Experts of a small language model: 192 experts in each of 6 layers, 4081 steps.
Below are experts of layer 3 (counted from 0) of a mixture-of-experts language model. Rows are named router (the router's row for the expert), up (a neuron's input weights, with its number) and show model dimensions 192-255. Each number is 500 + 50 x the weight over its row's rms, rounded and kept within 0 to 999. Numbers have three digits each.
After each expert's rows: "mostly gets" lists some tokens that are sent to it at least half of the time. This comes from a sample of Wikipedia text that the model never trained on.

# expert 3
router:406499423424551445453441518478587536475593490524485565484540588482430503524457521646446442449606491525522526522457503536511508608580465515531422512499415501540496387432537459430450437439532487
up0:386498489513439538522506521513491612464426485508513496528556558473482542522477466554502396482548509510481499422458454518508493566590539474534534416488477550499507436486497551523518444388486460
up1:360539469493404595481500529549505541511574443522361617424426599513508540473487449586510542521535529509583532520487419560503515584565529452519508517563515580481498449558515420534501412407499536
up2:447507533498538554488462535447476491503558509504425541565493554428516479480503570552633526437512512489519491556526486468482501550484513477526481506508605564482487437496504566452501540396440370
up3:515484493602572463513483502510511523482579487510465509432534592499463428436437479573400545504500489490586563470536613629448433434468496493503500520491432524557599523484503504368540477523554551
up4:412485510440433445483518488466430522515471490518530530519520546476429475585557478557524514525479540518597506521444576586409495540553552478515509450493498504497540456405542633418514431464476589
mostly gets: "6 ", "5 ", "4 ", "3 ", "7 ", "9 "

# expert 20
router:479512520493567441505466472452568563528538450576510526499458553423449496570443530516434467434554477514507462544538514507525487530579428447593462479555494474554463519524557497474530501523589535
up0:618485562458556485509392482525511434570513546584436451387436499506518435567503455509396450534525528509503472577531468463592494472487484458460495503460382471569503496525468576487586469542394548
up1:568417559557512397393532504428471531489518617556500463541553459530481500627528534497564401469478420494495448578532576508419476540611473444555505485482474469492473476506495516454526467524502474
up2:522521520540448501480588504445475551529500511489516645520516478518455491522571504465476451511545431473465604529481447396560504450532527549506414489604555430516503476541556462536445462528523586
up3:492436488429497447422570493470476547522439518572498496497562529525450520597435461527471435437523473510530492495469527465567506520657494483584448515487394450560535529536493549477483469524482572
up4:459612503437514481463579507501567473515518476474565557499414550432472469445454510543575461553510518500518486505514473536502477476584488526544402454422554539476493528464552497472468542496422521
mostly gets: "s ", "houses ", "others ", "ians ", "groups ", "ists "

# expert 70
router:555447517437484468562526443455507578485538458581476503558552466498468492508378491523431501438560408520501478454462502590535528582522497517535454507556437416602470521455537403446491448537567509
up0:507456498452486466546542518513568426563500535471406477484571518452493389435539632538473603476525495541537517521462497573448608437475528506498531496490489574545569480525527447425435479498531592
up1:475506430480470519475506549535446421428485475603546569498493490394492566472542514560480537444600538473483482500505607436445484504502485461516496528564480527419437531488493510502525493478427432
up2:457506536433488513528538466459522516521434409479520518548526520501494525552525455511433472448496479520452461493453544670587481573542525503543483442573478463537515533395509419553532517492497553
up3:536480526562530530492468438482498525522548442508520494527534452485472520547525430529543518496514487462461389483612479443559479640391459503515462507589547396515396504522558482498461464550495407
up4:557492452605564622560486527527533512535584491527464464534550431504471407438421508476555476535527496447451473459566406516510546483405414453479447564523574406531457450529525490450519574454561463
mostly gets: "Census ", "(−", "census ", "income ", "median ", "seats"

# expert 162
router:454600410474520491522416455409521583478562503491495574562468584358466464467488573612491514497558464494472457525509458518462490530539436459535486459515501489524451448465448449466504470434503589
up0:493529440540442457404534497515539484504485474489674594595520364470528508487555539497557431509471557467464513451524537498430525505488526453483511431426539557451544421422419418503581442478457467
up1:516479457445582481463484471389496513457561479544548533523514553478451475595480543555495494452604487529574534500457542546519572524520423499595418545495515550533561477479530420358509406463510535
up2:512519493630534530445463479402482548460482464547557506534470500562495477475532475502455499571502454509505518575462515506595514524507414502515455549421565440481531507503467590472605537533527520
up3:483454434526439428411456495497420526444499484485478436443436463507472458471477568542459495500514427492527527481489487431459494477436415501503507415496423446479487431459422439501465513580583561
up4:450442467484504506501499468529455531487491470475419477451499500576497514637495461481460511548505423546415399498528409518486453473416554501472417474453546502497468453496484480481538561516513582
mostly gets: "ials ", "aries ", "els ", "himself ", "events ", "cles "

# expert 155
router:474547407451463487493498442524538463469540512490529588569484482457482478448489557563471482498553488496525511427514542480416494557511455476525486474561525579539462449485492397462489488447557542
up0:475562496431442580413580433579545412485475560536568501519560467564554501369492631514507476465497485558486473493504521431449575576469531513467498515569453485469544497431473527411554498358570362
up1:432514481581554441544457500561553442592484475544487491443508530537545495553545431488407524508510448564489490514506500456452510541484462506556527570541571473599483403538532475415466496414526527
up2:488460439542457566473583476390469472514443468490511432547559523494499414411423581554524516431518502450520516483447531519528545459569535523540537500530524571477466446519575481423489488493545463
up3:458488458494432464510486485512555546502450480516534571502457510511475443488431527562498498475499584491549536473500497377506418485458520579530515491526484550567449471517400496554474473448525459
up4:382383450551509513511522490535534482515526532491406593435461447451547468545442491537571458523513545470519465540558424413546469519477545496470476516475533504562396495477549501487459523519437454
mostly gets: "lear ", "ames ", "agon ", "ams ", "ode ", "oper "

# expert 38
router:411518491533584440492517474383463454419563540608477530530427538466362462448527474558491499445643450487567522598480483471546579546557476487552394556505402493510527437550506565449452479541531468
up0:558534498491555544480487559413550387561548459499523556463421523545537501392520501548433532610473518441477470519481443512572499533643541430445538519420434545444507470540511507508431515450487518
up1:470436520458494531424489546470647552566553492530539605513443523516519368476531538519520474468594407504465527466524550466460545463431549468479477535544458442541503385566503451500429498549549470
up2:442502505470542560574540483504526468480476462544461461462400536507524452511478453489567581488476475533455464541550425539544543488543515502539512491563496450502456560453585566515446524532525479
up3:493504428543375508449471438601524504436499464535567504553517424529445490477465485497565505601543418461558494555543466475603581572437492437538559499471438465550525417403417514623493473469514477
up4:626506507446493457598459477412539528474440427574565532491490504406400493495497468460474456478478410457479542533467508475536535485577472474591496522464425444449542524587565539491545479546503482
mostly gets: "contr", "accid", "condi", "parti", "targ", "experim"

# expert 12
router:474526509456520500509366436457537484461569576570457470507515483422451466470435516542476468476521401530533524566430500547413488518538484470505463504512431596577520476456546562490487483443465522
up0:449510520487488475549502494482443561469577545559460496481456501463504543493440605489442489494527471519457575624487440573477464564527470375528468429535507569556521480544560568480506493470457486
up1:484539509467497490419556422565412526485487514514532525443506514476482434548500593510516518555518538547529465407445525527501523536548548491523496335529482560530487534554492497461531397453604538
up2:496511506535488518527549489571492527402586504540471369435394490490489609408436524471568513503502557533513557456511477541498455581494441511501489465466460498457441425476512551451508492494480468
up3:471552538460554459526423513547495480460574506493508449489400597540463459484445461513467519552497486491569512429433528463495468386421499485510464470488430524485504451559478535482541517474426580
up4:478494473516453532295485454406412463447511458533524448528469510472500547475542409476541446448539447539502488500504488433507573485475521540516412550510545463445464459571471552409511519507439496
mostly gets: "(/", "“", "[", "(\"", "\"", "..."

# expert 114
router:376520445471519460485401528506519560523586473496504533502472486425479431534471523592499512409551469538569561508479496498489526554569416520501434391523548544549445451471532428507432456350521484
up0:583507584536440545483546491555536534439502543481467488516528511486485470574458512556504547431607494490501503413463446435439544444528524469539498484565527509549479422426474497531547434414525448
up1:507499486422471509476531481474521476417483472574555575583513544446511515562457564543534500487541509516499406506465514503391528486482457472531471554603451537441540525548456441481543480463514484
up2:455548473517538404499441491437489520483426526526536582514471569470467540516564534548488496366500571522505475604475412534527559501634489531533548607505600496487569510544543559493456550446536512
up3:525494555491551447510517484347452495491522512493547483557421536455478413473545531465539545379516544449570409617496494455507469445624588464521447476459510458471460577634433600432451465551554459
up4:528500521453468546487472523517504569443562501521508533525612474481486517548460572517405409559501514476453526494529576435480482517464489489512414452502477508516404514440476499562474525442527475
mostly gets: "first ", "fourth ", "fifth ", "9 ", "5 ", "third "

# expert 85
router:466468511508563465498422469507542543410590477528394519479575537489499465529379508468402515497613331468597524550501550487438515596446489434556496498524536536535521490557501535466518464487578520
up0:524569425561484430511439469480442423546551452586520519505625502501486518507467583492474495419492452502547483426499578527459513559566656484498460608588440526428482539558472563492501473441470519
up1:545596532510503483526495461533497509428573448475539453467567487459448521596448533520517493475484402494527479550515550522439518585436469479536537539534463495533485409416364512418449494509461515
up2:526491478517453497412509555522448608528518387485459611492503541551497492549466491486475578459552403490527380381563557491465536469577520509519536452500468523508504526584540456575460465516589611
up3:518535529498453493438383458442432486434475484512542450417524564489460409425528507531513423488542593519541597526468528541495554485509496417498475524481504516433537488551482585528527476505541516
up4:492509516426479494481456483464613576524607469546467512479523471484497413547414430498456535552518481494530465418519596530488524544453425537404441445519475512528503544601399482486450514391425616
mostly gets: "construc", "prin", "selec", "commod", "there", "affec"

# expert 17
router:471570468503592564487507466427535474443519513525406517485538609463434480510498531490435428431539483471611411562523500476532449608536516423556506502528460532554466413497563512446506467466548495
up0:491560494638528569498459478543554537475483443526479522534383640524518445514537489465517519512538509538448360445551447599524496561508498589518523548446494514473473564489502461499448490550510537
up1:591643565504427464477537503552517481453507528518520489512546543485485393511506507494398554432505438465539657531523616498435482563521409465545534548564532514520509419493420541456547510459516455
up2:549567444633543565409526443541517496472491404479587566442452401560533413505476558499531447453518498537523535474480510539493537511538410572529512515590462533542458548433544478501432431470490405
up3:469445454542572503515342482502593498408541492555478478495443554402505464497532470510502568479500444484517512530527419491573490403464498529501479537497463576530476522518555445505469464413528567
up4:487527425619543610481525506516422491434498479493599492463489577431490391461526501537473491520520425502543467478488525483607516592533578532483538632528522569571466494503488509486454491482512579
mostly gets: "As ", "km ", "kg ", "as ", "kg", "lb "

# expert 95
router:511606468463542468491416489413520519432604568551444534454444530425420467442456552563461485383610376475580474552495499535521504521570495457545376525531412478491473470475501566475424462465429439
up0:470575517520580505427474460512573497503563551489476449441481536446424513476463560543480432445528555477505480547423430417525498517551478488531493425470472455496460426532497541452413515478560473
up1:521575433494521534506481514485474457395468541581463462506496590457438515531450486596498530397510456561537502515510431410442538495580507472522487432487484479550489413384465545463555544408491456
up2:497458592450623388466543407506446544513453517520553504494508488512409464593560559511425500434492491557564521565415509554601577592475451549515468499525491493543663467450472473496524419477524578
up3:499520515480584414475520502490525428506628570523442483479523465500482471505448486534570524425478464513447527489485562454483484476449517392476455444565599445445551417439515593583546528500407428
up4:561477516514536509440472512436512413458592525534477465515463559462467535537535570445449538515533484546388497557466491445476522499503519521502470514555547475497505361498413571422551502497538396
mostly gets: "August ", "May ", "July ", "February ", "January ", "June "

# expert 178
router:478491445499537509540478479451560532446496564540470501492444537457364461503475565607418492435585454535581506531500515536511489534528435489517370471549492454582512456436471464442544496422439498
up0:393462396574539509509490506500420520476492434574483539370365479565545478379501478563466480536548475472535527447503473528444493454511472521532485561486360518511542512541471408483489473491462472
up1:540508448397538437529527473487574520507484492544550548591447466500477493556539574484459519433533458514517506589532617502516547494512477470530491574583541459527523485527452438459550489559582545
up2:490537549483409423483542429463459489486435409481473468497453506447494469457506599467570520532449531542494455549368488555472467498547530518483490326484550532412491531533575490456469509470458460
up3:625566409587555546477544478452521485440569481456619496522546491534536533412540481531505436487539523407486398480532557461580480571479479521521462557528503482523619469493518430531476529495498468
up4:530586453472531489461508498484473537434561391553517538561446440502471468536491490522479499524615442478581465537520517430558536541580525488589471544500468497556525544546502411464502428505599458
mostly gets: "October ", "July ", "November ", "August ", "May ", "September "

# expert 143
router:473567445458532470449525426440536510443528508606522459512511503428458463440422562653499421495527426503614447572521496504553484577551458415476503554498432548570464482508462508455532479411566474
up0:492540498424487423497436429501511565559530442431448522523379462571459531461531493410440488468522473526501586586525505529530507465482524396522453469422406426523539366487467524464466430521444500
up1:501482579421458553403444467428498588556535387488373483549542525506469546559552533599516448508491478508575445535505470504466485474504419467492502391579466466510443456485487549468547490493494460
up2:335491462567481464460493491404494510331497495507488558609469418376426512479392518573565472551524563471516491667504563464493437508492551406486457484482490491508558489521498505461568514532445533
up3:590597516492508505493485470528576542468538478501612506506564450537497490484516515596428380538508377528511516451474569494517468524496476453522497475637484553615439479405435493441555535517477474
up4:426649509432540506471495499522469464470582432477511466480448517545454392489556521510560516444512514495496469596505434487528507510463518585493482512570534503514462517515607600513453562605544366
mostly gets: "with ", "against ", "With ", "alongside ", "making ", "taking "

# expert 6
router:466572473436618429492477492440505438474589532613495573493464533511407443518513507581517504443567516503540562576465522492543487486641507424540483510530449483509495504540433460443557438486501530
up0:529452550428358488556497516454436558506448513519505543434422475507481529614410541498456434450521467511561392489517425504425496404566511408501547481517484483492424513551527561503561506457443620
up1:474519509471514634373583490493418557511494433491555578560527570585495489584420506527533501465523460556476405482525491568580508560512561460508518528498562478488422567497528430566484416432568508
up2:474508487386463560516614501569557487511510552551537490471591435466433517560554535515519425406556486512528457421467378566432566509542480476540496489494450516446492521562515521529389461454478452
up3:542374478490439581502408477578526477486468435473417493524468511480533516479479459519521493521521459517519535416540468500533466462537484507520448625531508507570473358504479539554511486409452422
up4:526537445452522506563539467469559466489519466542411453446443452576409432456460611471550501441549466508537563564510496401536520495503534315522477500455532448525518434601498460424468460532483503
mostly gets: "\" ", ",\" ", "\", ", ")\" ", "attempt ", "” "

# expert 158
router:476500539444521506514447435509479547430596575545506512545463528396453437490408543523438477437581453533543492511464458500502523459561544449493370500552467486583495462513561540538550504421466553
up0:528466456584522486524556405458448502525521538433517539483449482415497574431489410533568498506503527491484518531579496435517538506416549538424306559505512450498557284399524464468449519400500495
up1:466502508531482466415498457535511499466469455462453514528490451538494372584520471526512430544497461556571541432401567511433580530521450474592462553481469578494586534478527533430500400415584564
up2:489446526530467533442457523536480600504595519577400475517469485496556525578451415463440442522575510515498498456352552429492490477463509376536444407542416509611395586454445482563461517518399444
up3:519500523515533531554510465542448523445570535524536562483447485427430538503514523522555514482525510514581510639527501477404438526462474467472433541493373512550518447574488499487506517502489490
up4:574491541501584468457540510458547590489577505564535511535437584447447437457533394481505495543505400531448562562503563430602564529529521527511446504538505555538616486586544493388583488535597552
mostly gets: "Batt", "Register ", "Stat", "Adv", "Pil", "Studio "

# expert 55
router:518631493458537473511492484476501558479544491524504474535435562458386443502468521551453452417522450540578482591501509480543549479506473457539439506583507558570461498481554482510493469467462489
up0:381513509502590504483510446513486526492474563483523555500476535481489448505520498512519415565527526534588415492378459485453521449511414520507495496536434566523481519457506503438488438468483556
up1:492443477572570540505456495535456480564472454474507550481510382482530574506478519472495590546515507468445471572524411452399448460495489476518556442560575435572470459556551479430492528524534393
up2:556615421495601418492526491541511475437474452525506379517421457446441410498551555509519518491531489549586499531487511511562542451537390487523478483586483538515485503451522537418444505537456510
up3:550451551573517508437458512524359514545497585497469480484477423483555594516493527444520567548481505486444522505557438471466522362525526502497528464547517454447427469499582580491500501438507492
up4:477509564479499476450473471580359479575521558494534512505487465511504531537507499483592507528527550510455500477482432454411519502498465499504438364504457514496430486388523536493522459427518514
mostly gets: ".\" ", "\". ", "\n\n", "). "

# expert 69
router:460463453526579451496528475404476456422559426487449568523497494491473452413425537562498457439552443499527488553433466508484483544589455495480484545527383502564527389470495496433527469521542487
up0:508514490512455541390515469563489483492552558533541573502433550476465490431436421548464563504533491548553461619490395425456545486517655534495391459637434596585536489509430500458513517437506465
up1:329460550477524405510490490464478502494515509503543484529478527514471439496543538520521478434503511530463441585451501494551516483556519522467469473490459561461546429520577549498446506509373581
up2:484431494442478661498515467565462478551447482492467451529463503509500487493408575466546471533498494515493449421548429507470503454506529503500464543495622498481429469562539557524495482523552504
up3:493512441433396523489497475505489550537457476442329425405531546542467502518480483524417535475502390445533476483506440512385481525551555546573495411477589472534533485560448470511459520456552402
up4:405521458442540458455381515486555512448410590537460527486517563449390472523429603493384516440550442556496461464461529476469591526478528510544439485551628525490485601522507455492500440476521480
mostly gets: "age ", "aged ", "ages ", "dis", "sexual ", "number "

# expert 25
router:513461484460481514500510466552534489425569550524525490499534590462399542473525541543489498449625399486591540491497611570529538563533525485592524513527512505460478511465533464421475462428490491
up0:427433425526455551480493462560474419438517481549481469532591502620479416508526618430413553502506462442444476509490455382497512554483531579508538451469503424478449497504497406485426380513639500
up1:506452543505456512474461508491430646511519446540542493384526638556413410567455591472394604617526435501584498478487533559515469501474559518491575477486532485466478557544526428528485535444499621
up2:474508568365498441511634522463483607493536597507522533447398569485498569495504475516523507427564490517517438449391446524481520499478466476506533521504450534472463545378467547438509530495434562
up3:436580539434429508414473465628523515553400540464513509478468458499443520503569571536550568525522474543522513498518500519574431444491419521549562493553534424512492526388472509413440506494516486
up4:457501430494462526497515557518467514560515526466421460397476630539491440492521565513459522530520494489611414542532460478460527447443561532500543504562518590423499461567521456534461499551466445
mostly gets: "ety", "Us", "ture", "Ow", "sust", "after"

# expert 15
router:450538470458579524515486464458522502429514481536469482486469602412420480439475522540480509458598447516547429481508436528397459577553492492528460447486417576514497551532544459509493496401570530
up0:474603380431546388504461472486526508484557532543492502543463492409386498441506602608462494458627449504546501567435520500505528546540503435564498571490547549461534420504389491403556469449470507
up1:450552512492551509463512482471439514511494559580504543613453517545441504526509523544484458440527519481502528417444506547525544433497480451510477552486476523484466537411417460371528504487524537
up2:487512459494603403433522455534493457487487549522559522539513547501463414429440484542599496541577546549598505449418487564529548670508455448550497528562502589577587434449492461501534377492544491
up3:545466477381551575456453511532504543449457457542477556478461638449447495530512454500468521460501438509517486539483401576495482512535536348529398461500542558519364493496445492498415513387493552
up4:506452512474530550397561508528487512422489456533471565493468576420411504533572446538462506536536445511562484449495407439373493409606534426527424485549451485498408523437469479493458485452523491
mostly gets: "during ", "University", "home", "areas", "Pts ", "teaching "

# expert 22
router:470542511428531545507509466471548530490500485523499481521540629403400482497467502524475518472637411525504488522529471511445515538517473445622452421537503555550435491453485506476511482423519489
up0:428531477484550434480427458552551532549536430409452512509465474512525483522592579545473547570426537502454510568447434423542449581419559422397534484492550543524520481544438437479510536476487521
up1:498577507423409484499465519520477502540533455568543431469480597502397494528533495452503443547487538466542474501510512511483486494512529537471456468451408471510462511450508596437587557497660557
up2:544494528425424516501527558498482490495531515547498486566540582507548470517470457519480483521467501478508530554547620551466454521484542411384473442585523571574572463444516547448551502530550445
up3:450527445481434534471458471562547462499479479621471418435497601556402499552456456540550480403487505485579438431480521501521473462492553580538458501518568457516441535515505643530565527516649473
up4:490508546519433395527474459511490458500494457599431428470551468564448494461479553498445509472553514476497565507513492449599473554489431502423430485536626460512507500544505566502486514459576517
mostly gets: "States", "also", "government", "ences", "century", "sion"

# expert 88
router:504516469468559510507528484485500496484560546510478560496477546405397473486473554573450462510654469428591515525453507564462518478539518414561386557533470545517497414515495451488574433491557455
up0:463503397495622555499437492499551503512645571544484448412484492473539451457434463547547519462493484558467450525564538488508519486465478534494435462517549422532498429365536606598494538456503509
up1:452504506540463378467507523541571510592505539525642587563475497427455588519433517556406440566564496463486487459488475537496530501451392422521449502535516510571533357411491485508563524491549526
up2:512456447564410478443531513558485468497404433524605448516465541440481515512471523488454418524556484441561467554486600517478580513515436470600488511480557477523525447599512515508544540550561495
up3:499525449532478512474468487527596430467477537470555484459466447472472541480559564533520427414579542411561516491528514588538499472486478438506507567524498528513439410431426477486618508537517483
up4:512477513439471554456505491451472410485468481520523486496427527530416477441455529513469511501513526502483490429537459576456475534513402484535564389468524602533504534498434446482476480572514461
mostly gets: "Sh", "Las ", "Tor", "£", "Sv", "Ot"

# expert 148
router:514490490398492481472476485512533498449540470513446583494532508474435445557432529519466528506537372551508579515508533524498525540494431468515412461551549549499478546510419486493507522447503534
up0:500526444490504520534534503462477443435527555542503457508558499499486522460490572480535506481526395488513514514556501547507505575466422514480536562530510583485522471521435507486558554479510461
up1:547439473486489452515432524531461567447578591538434447519527507471505438516539461456473535519511381532497664511517518515555472574463554513527478518478573528464432496511425511443546532437508582
up2:480432543361505490464448516515458444450449533469363482514489414489463507535557469535561507593517454483529523416456624621583502555506470505523481556428559578500534479371470460462539512511415469
up3:513417438434478577604390546524501507448571517556472569462450563550486394481444420430556519463502513556508510532518425487516454591481563578546432510548475453565397530544496488564541564520558591
up4:506497444454492444464527522544596436488530587587448431571554526477468565409572562466511572523538417528423599541483547524497480589456541564528438535499544478538595567545398427507607513487477510
mostly gets: "ement ", "ument ", "ulation ", "prise ", "ility ", "ption "

# expert 132
router:483505492535513481538476440501542551439594461488522548516412511434451470447488525573512519501565495514499535536388518556493500616545445381512422436519494601488486475464501432457529478434477557
up0:511510498464465485509446480494533577520547492471495476478446493385443511412514499528482514510502459478486472542550510557556492422444455452533485383530595505456458538559471622525469518450374525
up1:481456588437478424453508562550517560406572457523466434439501539391411508585473474514392488423535491499501454632484566471393500430513490513507439454523560500424511563536449517559560558562524445
up2:469522521463441451538468502551466538505456512510597435568461526442513461520556510477555445549511542538437475531461525526431492483497488399501504396427484576497489518444485460514507495494424592
up3:489536550573530398464399482529454533464533508517512481441372570464476475440467489499508512452501500508567409549457418482492536392469478441559493447462513480473453456549547536509488469423401530
up4:448525405477624431453510477446511501524568500526542522571552528467516467490417576587494481507614473521576513507508519523542562491586536471541536600563547510499535497532504440470497387490469532
mostly gets: ".\"", "\".", ").", "...", "!", "."

# expert 172
router:471566465486451465448495509530557517394536495577524510580507505424422494533470542602485498498577515525493510513415566528533541571547461426626542416508512547526451565497432402534433476442530485
up0:498497414389473554503480522562547423481497359455552465515427486551435480513489484460496411553513450563468436428516502558468527442503544555478575578467396464434501445477536557484525480484548587
up1:515505407438460493564473468551554510613526460511424480505486573517551521480454532501608496563481488568464412452552480524533536434515532512548396472438527530482479471472442387499528506424562553
up2:459479382458437456523517514513542531466498492471652499537506499478484521485568533491502509557465480583530479560534559565482500515518536416589568431456504484433493499443531436432412546391452543
up3:496416497487493612615510467543485509505523484502393480446467546495540467566511518561507438545521512583530474542549542566563524489507432518544376525413556477512465515548526579502528543510494464
up4:508526506584526422435436528483517559512545436536604556602480459455376512451473418535564416564545457427542595590581592520602546557508484498561522474562580547501492507529432443533439544548529429
mostly gets: "hab", "crip", "ş", "thu", "mos", "scrip"

# expert 75
router:448540488418438467486464496472536550463552487575465519492415494444376440507446490594429509459521404550512543505502545506477603521547482465538483474554526510549480453517464446471535500472496576
up0:554493531489555475463611449543458394492548507552503457492525511499529487502401532436462564491529399537475546459560539373523483467457536518517435490567446506519505567512462538565495455432566565
up1:470577388506487499504457537508545477535469461420432503550464404473543514470501512551491466517475457486441488521565552572510562588542456569515497475544445642467518453561514517424422531577475557
up2:349594473457433366571505497426456478421512502565501400482456531513497489546512519539500498448486481528499527586517518495503505505506406414545470528538525540531507481380489429507613484530490464
up3:592489477460510366531562507440543527501545481484459536515463545519367434518521516503484501463505464556472484535520529588548532466557575560500509597365489525439535513532535533544449529543485596
up4:482481534439493380480554466402518494474527481554462619460432528483416485498500503478480499416506420509473564539478531501516595635522479413497463509456502453487577487481546451459551466547509569
mostly gets: "\n\n", "Track ", "According ", "situated ", "Aver", "Icel"

# expert 61
router:512535481424602466469464513464553546472555487552465471504466543430400406460501528546452438446558493553568445518438489533533568451559466512549435542520451490509512445481564542513517447494514535
up0:546469475522497488546526503508527550462446533519555500541426479476548518510438452501490579546524494485482476589430442648534509549533476431570515561394473528551528545443445585486483495622497521
up1:545473500414496462473490504573536501460453485559437521500446461455461539524464533510410412493538535482512485498483417526486539462511495421479461539457406533533489491471546601445594517435597532
up2:438537490405516508437439480476496564468578505573461558532401537489483530540493477516537404557497513536494496585581523601554493432573499542504467582414473534489547522413517522477496525501552462
up3:535527413542496505374492493482510507506510504514519477483407432424473497445442444488486507492520529485462535426525475572519534474599468511540466562570508513461543494532524383473527453454508518
up4:503503545472519513524452491531611557472549550458551519556426565337481415496529479562472451550482542485454421603522501510540535455510498573484481513474476517483520543366575466561470511476518452
mostly gets: "exhib", "instr", "dec", "ref", "km", "Kap"

# expert 91
router:495485445495620457487514467481540559502496567512456580509536619396402531509475499530468509435639531500497481544454402515543546499559428416529432519519465475538548433510555457490550456493493569
up0:459546517516551444475530480602447524580529554530645432521460524452418530518510508520567543475564504467512563516547409370499583502467413485533478464502544480459511411502511425525494453510499472
up1:504490455456602489488564467509501460520511473529544448481555623502452488484439441464466501540561438476468523467560541471538474505546501536506414542437448418515610513459455555523561490506589574
up2:482493599449531413478466497555501444530548515565566440551441425576425527594470525478522468617552534460445507561491489527532499492523383455514587558432372443469488509489435447529567464602462500
up3:509545528446508515445452499507458581437525471558458487520526485465477481509479562591448448456542432504533441540488552530471496529502415479501501544558498502549447521496406500483466507460528509
up4:441461502498413548520455523588488508503529488487404451458450614584467475542504451539522523545488522518632515454468533562553472545519444528532466620420399524499423499489491480558457500547421510
mostly gets: "Rich", "Benn", "Frank", "Fre", "Willi", "Bro"

# expert 124
router:467483483475496480453493483530543556520527499523503511556486529381459494556456578562510512427563405521497512471498494468537497584613463417526475402539565540485437461475500420509443467421555499
up0:518461468430508481531507458552468465590551542559480464439564487538442494536531557487623538478501409499504420396396516536555562516499538474520509487515466545471522293571503458515550501489503477
up1:522591368556496500517520454570533398506536473493505523520603505457528581457559441552552517519503516475498542475431511499463505557597467518503510423539524482445430526398443494414542511454491588
up2:365562478536511530393467491526573501570517527433551506517546496389520559480523522477488505589491444531489497427612473451518535472463425484479502491467469474491445453538424488500448577500538448
up3:535478524479549413547546513391455509480548585452469528508363544437511529484423550444557489445514512527471539557499470487383486499507476578457441469525485545559462528428502422505444520516534466
up4:502515485507543395528551520481500524526603532477561527564514500470496463529493475485516529573563443467458460529448542464600541600420517410443524454544458486479623495404453456453550526470506542
mostly gets: "optera", "sional ", "ional ", "pression ", "istic ", "ographic "

# expert 125
router:437526427499533501507520431469568493392510401506490495583501503489494466478454497585493430422543463523550499513483539514510476523560422469548487479534404494497509523412510490471474459431470513
up0:594490427521531463458464493537469488433426501521464559484421471507483460433430499469495517441477416513422456510516547435564498420486572482497468497504513520476404526477462494487530526429406428
up1:505497516526542451459480477547467449442431512457480523572577493495499487537441626462490531484467491498493548488417484531553527521482476527510505530560517362536566414572447534477566494634495571
up2:510518408423457550539501461514518540533627548489513462558483461487515468472441504508545534479520445497436471473519595490488514465449506446544447527469470610465477434503480502520520493427423400
up3:434519442526436568513570481472446470544593542503629410597486441536519459563423501464479458524540467548519491471523498514505503509444437507502480592421463446502460469485479427442502519466461489
up4:483565479437493461500447476442426516446446508521470544444447503566450442567617460483456513430529525485567536472499505491478490492471445445553514545526494400485551529530509508454416491522580551
mostly gets: "Scientific ", "rying ", "iting ", "obile ", "ating ", "killing "

# expert 103
router:512453508506555498483493427436554529451571541558466510486428616490405385495456573507442496469568320514541488547511509553406500506531475425564417493513504501561490506533501517416458453462517535
up0:535513505530483391378503403499514496447458566518441513505446616479410373473459623521431516537577370567550506530502454514442541520543455488549478550487537518536505528545447465460554447497530485
up1:433500538382524560621495520459448452460520439567544510504423543495509454478449551486459592476503545508594453443427489544467516523607545495519458531517451585543472438515605459442486502435499509
up2:489560455412541488521456509522490628453494550508490524534537574501500563483542449499452522575547493487534512472440369539482495549479525436520525535472443612527455588515477498544541513527491628
up3:531464509547558429517435446457555489458472550500615488482412512519459455486547517465455438548503570532537560563408565513489480492549496471469569570423527468347562481620533533523451438629406478
up4:501537501425519541491533484441522558395470504524574486478512565520426479477499532486424491499516449514573425482448571555589457572502570495479495466461530453510570543503489552436488520506497487
mostly gets: "rights ", "intellig", "social ", "premi", "partn", "majority "

# expert 166
router:481525474487571471443471481495565582499668482499392501517509526487428414527398482605405479513638430588496539510446546557513547520536472451583451528480521498513521553523438436466518487411503523
up0:507504514479552427518473509537434506531538538431448516463511485532511481485532556550521518460537501537501574464587614536445519556509520516502547554525510498559492517458441484452539552451553520
up1:503446506561510494473521540455511554547424552423389464445583480478470498513491552509535630464512490514463467411498468525525530474481483513443467603467517547488452531524573433504538479456545555
up2:511476523479419500514461467477487651515593492488563562566499506532460503518463602540470438457540530539503388433425553523522514453465434529443527469439514466465508481388537468539504549440513466
up3:440459547493503554426525494490454474465497452462525544590507465528416436469588424503543469447552517542484567465480501600594527470503592542494502545474476539632498428408548526509531424361505502
up4:525517546473522533495570515472487530664477549502479458454453389477527568571489437454575534522472457490468469447526496531519527499568497465505482475530505466581499560567584498443552447439534535
mostly gets: "cep", "gres", "ished", "pris", "ved", "tiv"